Below are experts of layer 2 (counted from 0) of a mixture-of-experts language model. Rows are named router (the router's row for the expert), down (a neuron's output weights, with its number) and show model dimensions 528-575. Each number is 200 + 20 x the weight over its row's rms, rounded and kept within 0 to 999.
Before each expert's rows: "raises" lists some tokens whose logits its average output raises strongly, later layers aside. This comes from a sample of Wikipedia text that the model never trained on.

# expert 37
raises: " and", ",", " in", "'s", ".", " on"
router,211,210,193,175,185,264,198,207,168,160,167,179,218,169,213,218,203,235,186,188,186,233,193,205,184,214,200,159,201,175,203,174,231,190,176,183,209,216,192,222,190,195,196,178,182,170,211,190
down0,189,211,221,207,189,197,196,183,196,193,235,174,171,225,248,225,200,193,181,214,158,242,212,226,193,240,205,195,208,204,198,218,215,194,205,217,193,221,208,212,213,216,236,226,197,174,218,171
down1,207,216,192,182,264,203,192,193,196,205,197,208,199,179,208,243,197,160,179,203,228,221,203,207,196,216,219,164,210,193,205,155,195,216,185,230,214,227,203,197,211,192,178,198,234,190,222,206
down2,167,221,195,215,212,193,201,210,195,242,195,166,194,194,204,212,199,215,199,231,202,219,212,179,225,186,192,184,202,188,172,205,224,166,210,204,208,236,221,207,210,176,206,200,179,194,202,181
down3,179,178,177,193,188,193,215,183,175,213,179,200,201,189,180,186,193,204,182,204,205,200,194,206,173,206,205,218,187,180,190,225,169,179,177,195,169,198,200,163,185,219,212,196,197,230,188,223
down4,217,183,202,165,205,174,194,189,218,191,195,172,224,207,238,195,173,215,240,238,212,192,182,192,189,161,199,200,204,177,205,198,208,215,239,214,197,201,223,226,204,191,165,203,183,209,180,205
down5,189,221,198,209,209,192,195,210,209,203,222,173,207,185,212,223,189,222,173,207,179,201,205,179,163,188,212,187,221,172,208,191,233,211,210,212,193,189,189,214,155,219,216,206,180,210,195,209
down6,191,197,191,201,179,179,199,164,229,176,179,212,191,142,234,161,183,169,223,169,196,164,187,212,190,202,208,266,193,214,194,188,239,257,196,185,200,210,180,206,209,196,226,202,189,199,213,221
down7,205,180,179,182,188,207,168,174,182,211,197,207,222,221,154,203,192,215,213,229,184,184,202,219,197,194,199,224,180,189,155,227,214,174,206,207,185,200,187,202,179,194,194,232,237,202,200,189
down8,210,220,185,192,211,216,208,215,192,214,203,223,201,216,176,163,188,210,161,212,191,221,193,211,178,248,201,204,214,195,199,160,188,205,225,198,186,188,223,176,188,183,208,219,176,228,183,172
down9,195,213,197,172,235,227,227,182,206,187,194,259,191,183,162,214,198,235,196,225,228,183,235,209,190,200,198,211,185,193,212,196,229,155,190,211,239,201,189,210,209,220,180,169,174,197,212,221
down10,208,162,220,227,219,185,202,221,195,229,176,208,199,218,200,195,207,158,187,189,191,223,178,209,190,242,209,170,242,188,214,197,185,193,197,212,218,183,178,196,227,199,210,182,213,196,197,176
down11,215,206,189,208,173,217,229,163,217,170,204,206,190,178,211,213,189,224,206,198,229,205,193,197,220,159,202,168,209,200,212,202,181,190,216,175,172,193,199,213,227,175,206,209,198,215,195,224
down12,203,210,181,201,210,179,208,193,259,199,192,201,217,134,198,204,201,227,231,215,240,164,231,195,188,211,206,233,221,200,198,212,163,221,184,209,197,188,213,231,182,203,218,208,181,192,185,192
down13,202,222,218,178,187,188,240,206,205,167,218,200,232,200,189,175,244,198,207,228,227,172,194,207,231,186,207,210,225,210,258,192,193,244,206,184,190,200,248,196,177,194,189,192,219,233,198,173
down14,188,228,230,203,173,223,226,185,213,213,215,195,241,173,164,220,214,174,209,204,186,200,196,197,175,229,190,221,198,202,191,220,233,191,221,175,229,188,188,192,213,158,192,202,199,224,186,193
down15,209,202,215,197,205,186,195,204,201,190,172,167,199,230,246,233,230,185,218,211,212,206,198,176,187,180,189,189,186,184,215,177,210,227,199,219,199,202,226,190,239,214,179,191,206,198,221,236
down16,240,214,173,214,190,205,177,211,205,213,193,218,191,200,221,179,187,207,223,230,177,191,217,186,155,215,201,179,194,172,190,189,209,197,227,170,195,141,159,224,220,224,185,175,200,212,149,227
down17,187,189,226,186,205,234,212,176,231,170,226,218,221,223,234,198,194,160,171,185,180,198,187,260,165,200,171,214,195,158,145,177,220,212,170,176,214,161,201,190,194,212,204,158,194,233,216,189
down18,189,200,216,157,186,197,206,191,207,215,169,175,187,153,215,195,197,217,201,189,209,162,195,189,202,163,185,167,230,203,189,243,166,185,206,202,220,203,212,204,221,170,189,177,167,231,190,213
down19,200,195,206,200,216,215,186,189,189,190,154,184,193,207,200,216,218,187,189,177,217,189,208,212,240,203,231,210,163,163,209,196,209,178,204,202,213,193,236,179,201,192,194,188,183,192,223,196
down20,195,196,232,216,175,240,214,214,193,178,181,194,168,190,185,179,163,201,238,230,214,179,193,184,201,202,190,196,196,219,210,166,197,201,171,215,180,205,228,173,213,188,212,177,183,211,170,203
down21,219,240,210,205,197,213,190,227,198,162,164,202,152,190,185,170,216,193,185,199,240,201,163,197,228,194,193,172,181,185,200,180,205,209,222,219,209,215,191,207,178,196,204,229,168,194,170,212

# expert 19
raises: ",", " and", ".", " in", " on", ".\n\n"
router,160,214,189,188,195,227,187,226,199,154,164,207,225,198,198,201,203,220,203,178,179,226,177,208,176,205,196,182,190,182,210,208,227,160,178,216,204,182,214,214,214,175,191,163,198,202,217,201
down0,227,200,178,155,184,218,186,178,202,167,165,191,203,196,192,173,219,185,234,189,213,190,191,208,229,203,209,203,195,213,222,182,196,208,261,215,191,188,262,174,210,190,164,161,208,209,186,204
down1,207,204,207,197,205,228,195,192,204,214,237,226,224,203,193,190,216,194,166,216,215,178,215,202,213,161,202,198,194,173,202,188,190,155,181,235,197,173,227,157,192,193,207,203,222,179,185,177
down2,200,198,237,187,193,197,194,210,219,191,209,202,187,173,177,180,235,195,189,194,165,150,223,215,193,193,214,197,194,191,225,221,203,235,213,206,198,191,179,181,194,196,229,205,196,190,206,207
down3,214,208,205,230,192,193,201,172,197,190,214,193,254,189,199,196,188,177,186,239,204,228,205,191,205,223,198,201,184,196,205,224,196,201,209,235,200,219,214,222,189,176,178,174,247,180,194,220
down4,191,209,220,162,216,175,201,162,214,171,207,185,194,206,189,214,183,202,184,227,182,224,226,211,220,202,215,224,194,187,178,230,204,167,248,232,201,162,212,181,210,224,210,206,173,200,220,201
down5,249,204,197,181,231,195,196,202,216,199,212,197,182,173,211,193,184,164,206,198,161,203,239,172,224,214,185,179,185,203,207,177,182,139,157,202,196,215,222,236,206,191,203,226,211,225,201,183
down6,196,211,212,187,169,193,201,206,192,200,222,225,199,189,159,218,167,190,183,194,168,186,183,173,224,218,232,199,167,223,181,232,252,185,217,200,190,178,238,189,204,209,196,266,200,174,220,174
down7,185,192,215,187,179,207,224,213,222,237,202,208,190,171,179,184,208,203,173,149,219,205,186,224,260,237,212,197,216,162,185,200,197,192,228,216,187,200,210,225,198,210,205,207,178,223,190,180
down8,177,166,193,189,216,207,178,177,169,217,202,172,211,226,199,183,182,202,171,200,201,204,177,204,205,201,204,239,206,195,189,210,198,250,176,207,195,223,220,236,188,170,189,185,137,184,202,205
down9,192,207,210,172,191,190,201,188,199,172,236,193,193,203,195,193,237,188,185,189,203,167,220,212,213,210,263,206,206,214,191,214,237,215,200,226,190,214,190,247,184,194,149,211,226,231,208,202
down10,208,199,222,244,207,208,169,180,211,235,212,212,207,201,206,151,206,187,200,159,203,205,229,238,174,204,204,208,204,194,188,159,184,191,197,199,162,203,195,197,173,206,207,194,207,208,197,195
down11,199,247,215,186,207,189,253,223,213,235,205,235,227,204,228,222,191,161,218,211,220,193,226,212,189,192,198,183,228,179,224,197,205,163,189,188,194,190,196,220,200,197,221,219,196,195,210,200
down12,192,201,212,188,193,211,215,170,181,233,178,172,219,224,158,205,198,207,213,209,174,176,189,226,207,171,215,198,195,181,210,192,179,179,209,180,202,195,213,200,215,195,198,190,154,208,194,207
down13,164,193,217,203,182,210,189,172,216,208,214,210,197,188,214,189,210,204,206,200,196,198,212,207,198,206,214,229,206,193,204,203,213,240,185,180,161,162,197,185,216,221,209,246,189,169,222,205
down14,188,155,194,204,229,208,213,194,216,241,212,209,168,169,200,221,233,204,190,204,205,206,189,223,205,182,214,202,162,206,215,215,201,227,168,210,231,215,189,179,209,177,218,216,225,242,169,184
down15,197,181,209,208,194,182,182,211,200,225,230,198,192,168,191,212,209,176,182,197,239,227,205,210,267,183,210,214,195,234,196,199,224,197,185,210,176,199,184,219,258,190,212,213,220,220,216,163
down16,211,198,190,192,215,226,192,198,194,215,221,203,249,170,210,210,183,220,199,223,192,197,215,203,198,195,198,213,189,209,199,222,212,249,242,186,210,220,193,183,197,185,187,151,192,218,221,209
down17,228,167,168,170,228,201,198,202,237,175,160,197,184,217,205,196,195,219,233,219,216,190,187,184,187,206,190,226,204,229,191,168,181,174,213,180,203,200,185,176,205,208,169,212,175,191,184,230
down18,211,222,203,208,195,166,209,200,211,196,225,215,166,189,195,189,257,207,198,179,189,175,167,193,195,216,167,179,177,203,197,219,190,221,172,199,166,185,190,214,207,202,164,170,204,222,189,180
down19,183,220,216,197,191,181,199,187,206,210,197,147,217,200,196,167,193,231,238,240,216,199,245,221,231,175,239,211,235,199,190,211,196,226,168,200,200,212,206,200,186,206,195,167,233,202,210,180
down20,202,182,197,228,218,198,230,222,202,222,167,166,222,210,194,216,216,231,248,199,194,209,210,230,196,173,222,145,218,195,170,185,200,213,208,192,227,189,216,196,170,226,164,189,178,170,218,188
down21,214,184,202,195,219,203,225,223,148,196,170,171,183,220,189,215,161,214,191,197,192,187,214,194,224,205,210,227,192,165,228,219,191,228,217,217,174,204,231,206,173,167,183,213,206,183,202,191

# expert 23
raises: ".", "-", " |", " and", "/"
router,176,199,175,164,202,192,211,212,231,186,220,224,204,187,189,211,175,208,219,221,199,178,195,204,225,199,186,163,208,209,200,182,219,186,216,192,181,183,217,190,218,177,201,192,228,163,206,206
down0,234,194,210,207,226,205,177,197,184,189,192,199,171,190,220,199,188,182,183,203,213,190,230,251,205,161,223,203,205,179,183,219,172,196,180,172,193,213,216,218,220,197,200,192,207,190,209,224
down1,176,166,207,202,180,193,222,183,177,201,184,207,233,194,170,184,199,215,216,220,212,230,218,193,209,207,214,144,190,200,197,183,214,148,172,203,162,190,207,193,210,186,158,193,209,183,201,202
down2,216,196,187,153,242,178,211,154,183,157,188,203,215,213,194,178,174,216,176,214,213,191,196,240,195,196,217,189,204,166,192,177,222,215,217,186,203,171,217,195,213,211,258,228,165,191,233,236
down3,187,211,177,202,195,208,183,208,186,220,173,175,221,209,195,195,188,199,227,217,187,168,181,219,215,214,224,151,197,209,193,231,194,202,222,219,205,203,211,154,216,178,202,187,202,191,227,200
down4,195,202,196,190,220,213,228,189,166,215,192,219,210,223,199,226,188,211,185,210,231,218,188,221,213,162,187,191,216,212,228,164,224,210,239,204,227,222,193,174,200,207,188,168,210,193,237,205
down5,184,183,182,239,189,199,184,260,213,213,180,218,210,188,185,173,203,218,206,205,190,212,215,239,203,236,158,212,205,198,191,215,183,204,200,180,191,219,202,198,224,170,186,216,172,197,176,210
down6,155,217,202,217,225,203,253,214,174,208,203,200,196,225,198,188,190,173,205,223,202,201,220,197,184,204,150,187,186,192,215,186,224,205,193,200,179,235,224,191,186,194,210,196,173,216,195,213
down7,164,169,202,169,185,170,201,188,180,186,202,182,200,204,198,189,178,212,196,203,214,200,190,206,184,196,201,180,184,192,207,199,211,200,215,147,198,189,262,196,176,164,198,213,205,208,190,214
down8,218,180,202,198,204,216,214,187,263,205,205,186,192,197,227,218,170,189,173,165,214,223,176,169,207,178,164,193,183,206,190,200,221,197,182,194,209,174,207,188,163,231,164,152,186,212,188,202
down9,195,213,240,187,197,193,191,232,178,225,187,202,191,160,153,251,153,212,172,170,215,219,228,203,213,202,188,211,172,181,184,238,196,205,175,208,242,210,174,200,180,197,236,198,199,196,201,201
down10,181,222,212,186,235,220,188,200,210,221,213,206,172,219,150,209,181,193,171,181,227,209,194,225,186,207,196,215,191,200,183,206,194,215,187,199,198,220,164,181,205,225,236,197,221,187,229,190
down11,189,181,208,158,224,179,194,170,196,190,217,206,213,197,176,232,180,180,204,209,218,188,195,227,188,210,197,204,237,206,196,200,160,192,181,157,204,224,236,229,204,216,225,198,223,191,187,180
down12,217,192,153,180,202,180,180,214,189,196,215,208,216,197,177,181,202,185,222,245,190,162,204,212,160,176,197,209,182,219,178,222,189,188,215,197,181,197,193,183,167,177,179,211,223,165,208,214
down13,187,210,192,225,209,199,199,219,198,144,220,188,199,213,213,216,248,214,230,194,212,178,234,214,188,203,210,204,210,182,227,179,211,212,196,182,212,194,175,213,191,217,218,206,209,189,186,160
down14,221,206,206,192,193,220,174,209,226,222,224,200,187,204,197,219,218,218,191,215,177,200,187,217,195,213,183,201,226,171,200,193,186,203,180,196,165,188,154,205,217,215,222,207,180,180,201,194
down15,191,218,183,175,178,227,218,186,230,199,193,190,224,183,215,215,218,182,216,217,192,184,196,211,213,182,214,217,231,215,192,210,170,184,199,207,215,167,228,152,216,213,189,181,189,234,210,172
down16,194,202,218,201,205,193,168,146,230,173,213,176,191,180,199,204,158,189,193,186,200,194,195,216,186,194,157,171,212,226,215,211,152,216,222,181,176,213,209,192,211,193,205,186,197,218,204,200
down17,236,193,242,181,209,255,184,195,177,246,197,218,228,209,174,233,184,236,188,207,183,203,220,214,170,202,217,206,205,167,161,190,182,217,218,179,177,213,204,229,204,255,194,219,216,204,200,203
down18,152,199,213,179,240,202,195,181,196,215,215,188,224,197,253,187,223,210,214,187,193,215,185,190,208,216,239,186,223,194,212,216,193,183,210,147,178,214,167,203,199,209,174,195,209,263,204,179
down19,185,201,187,168,226,209,210,200,198,185,191,209,159,185,187,171,184,231,202,206,199,197,203,184,178,221,182,206,193,198,207,206,179,166,174,185,236,194,225,194,196,223,185,215,182,207,210,179
down20,187,206,201,199,140,223,199,183,177,220,201,161,185,205,224,173,170,185,204,234,189,192,245,188,177,200,213,199,190,208,221,196,230,167,196,216,198,192,213,206,214,188,230,165,196,180,211,227
down21,201,216,211,231,191,219,197,222,186,206,214,148,184,208,224,199,204,252,206,207,193,184,221,235,170,213,214,238,204,198,232,212,198,219,197,159,227,199,200,198,174,188,208,190,213,198,223,229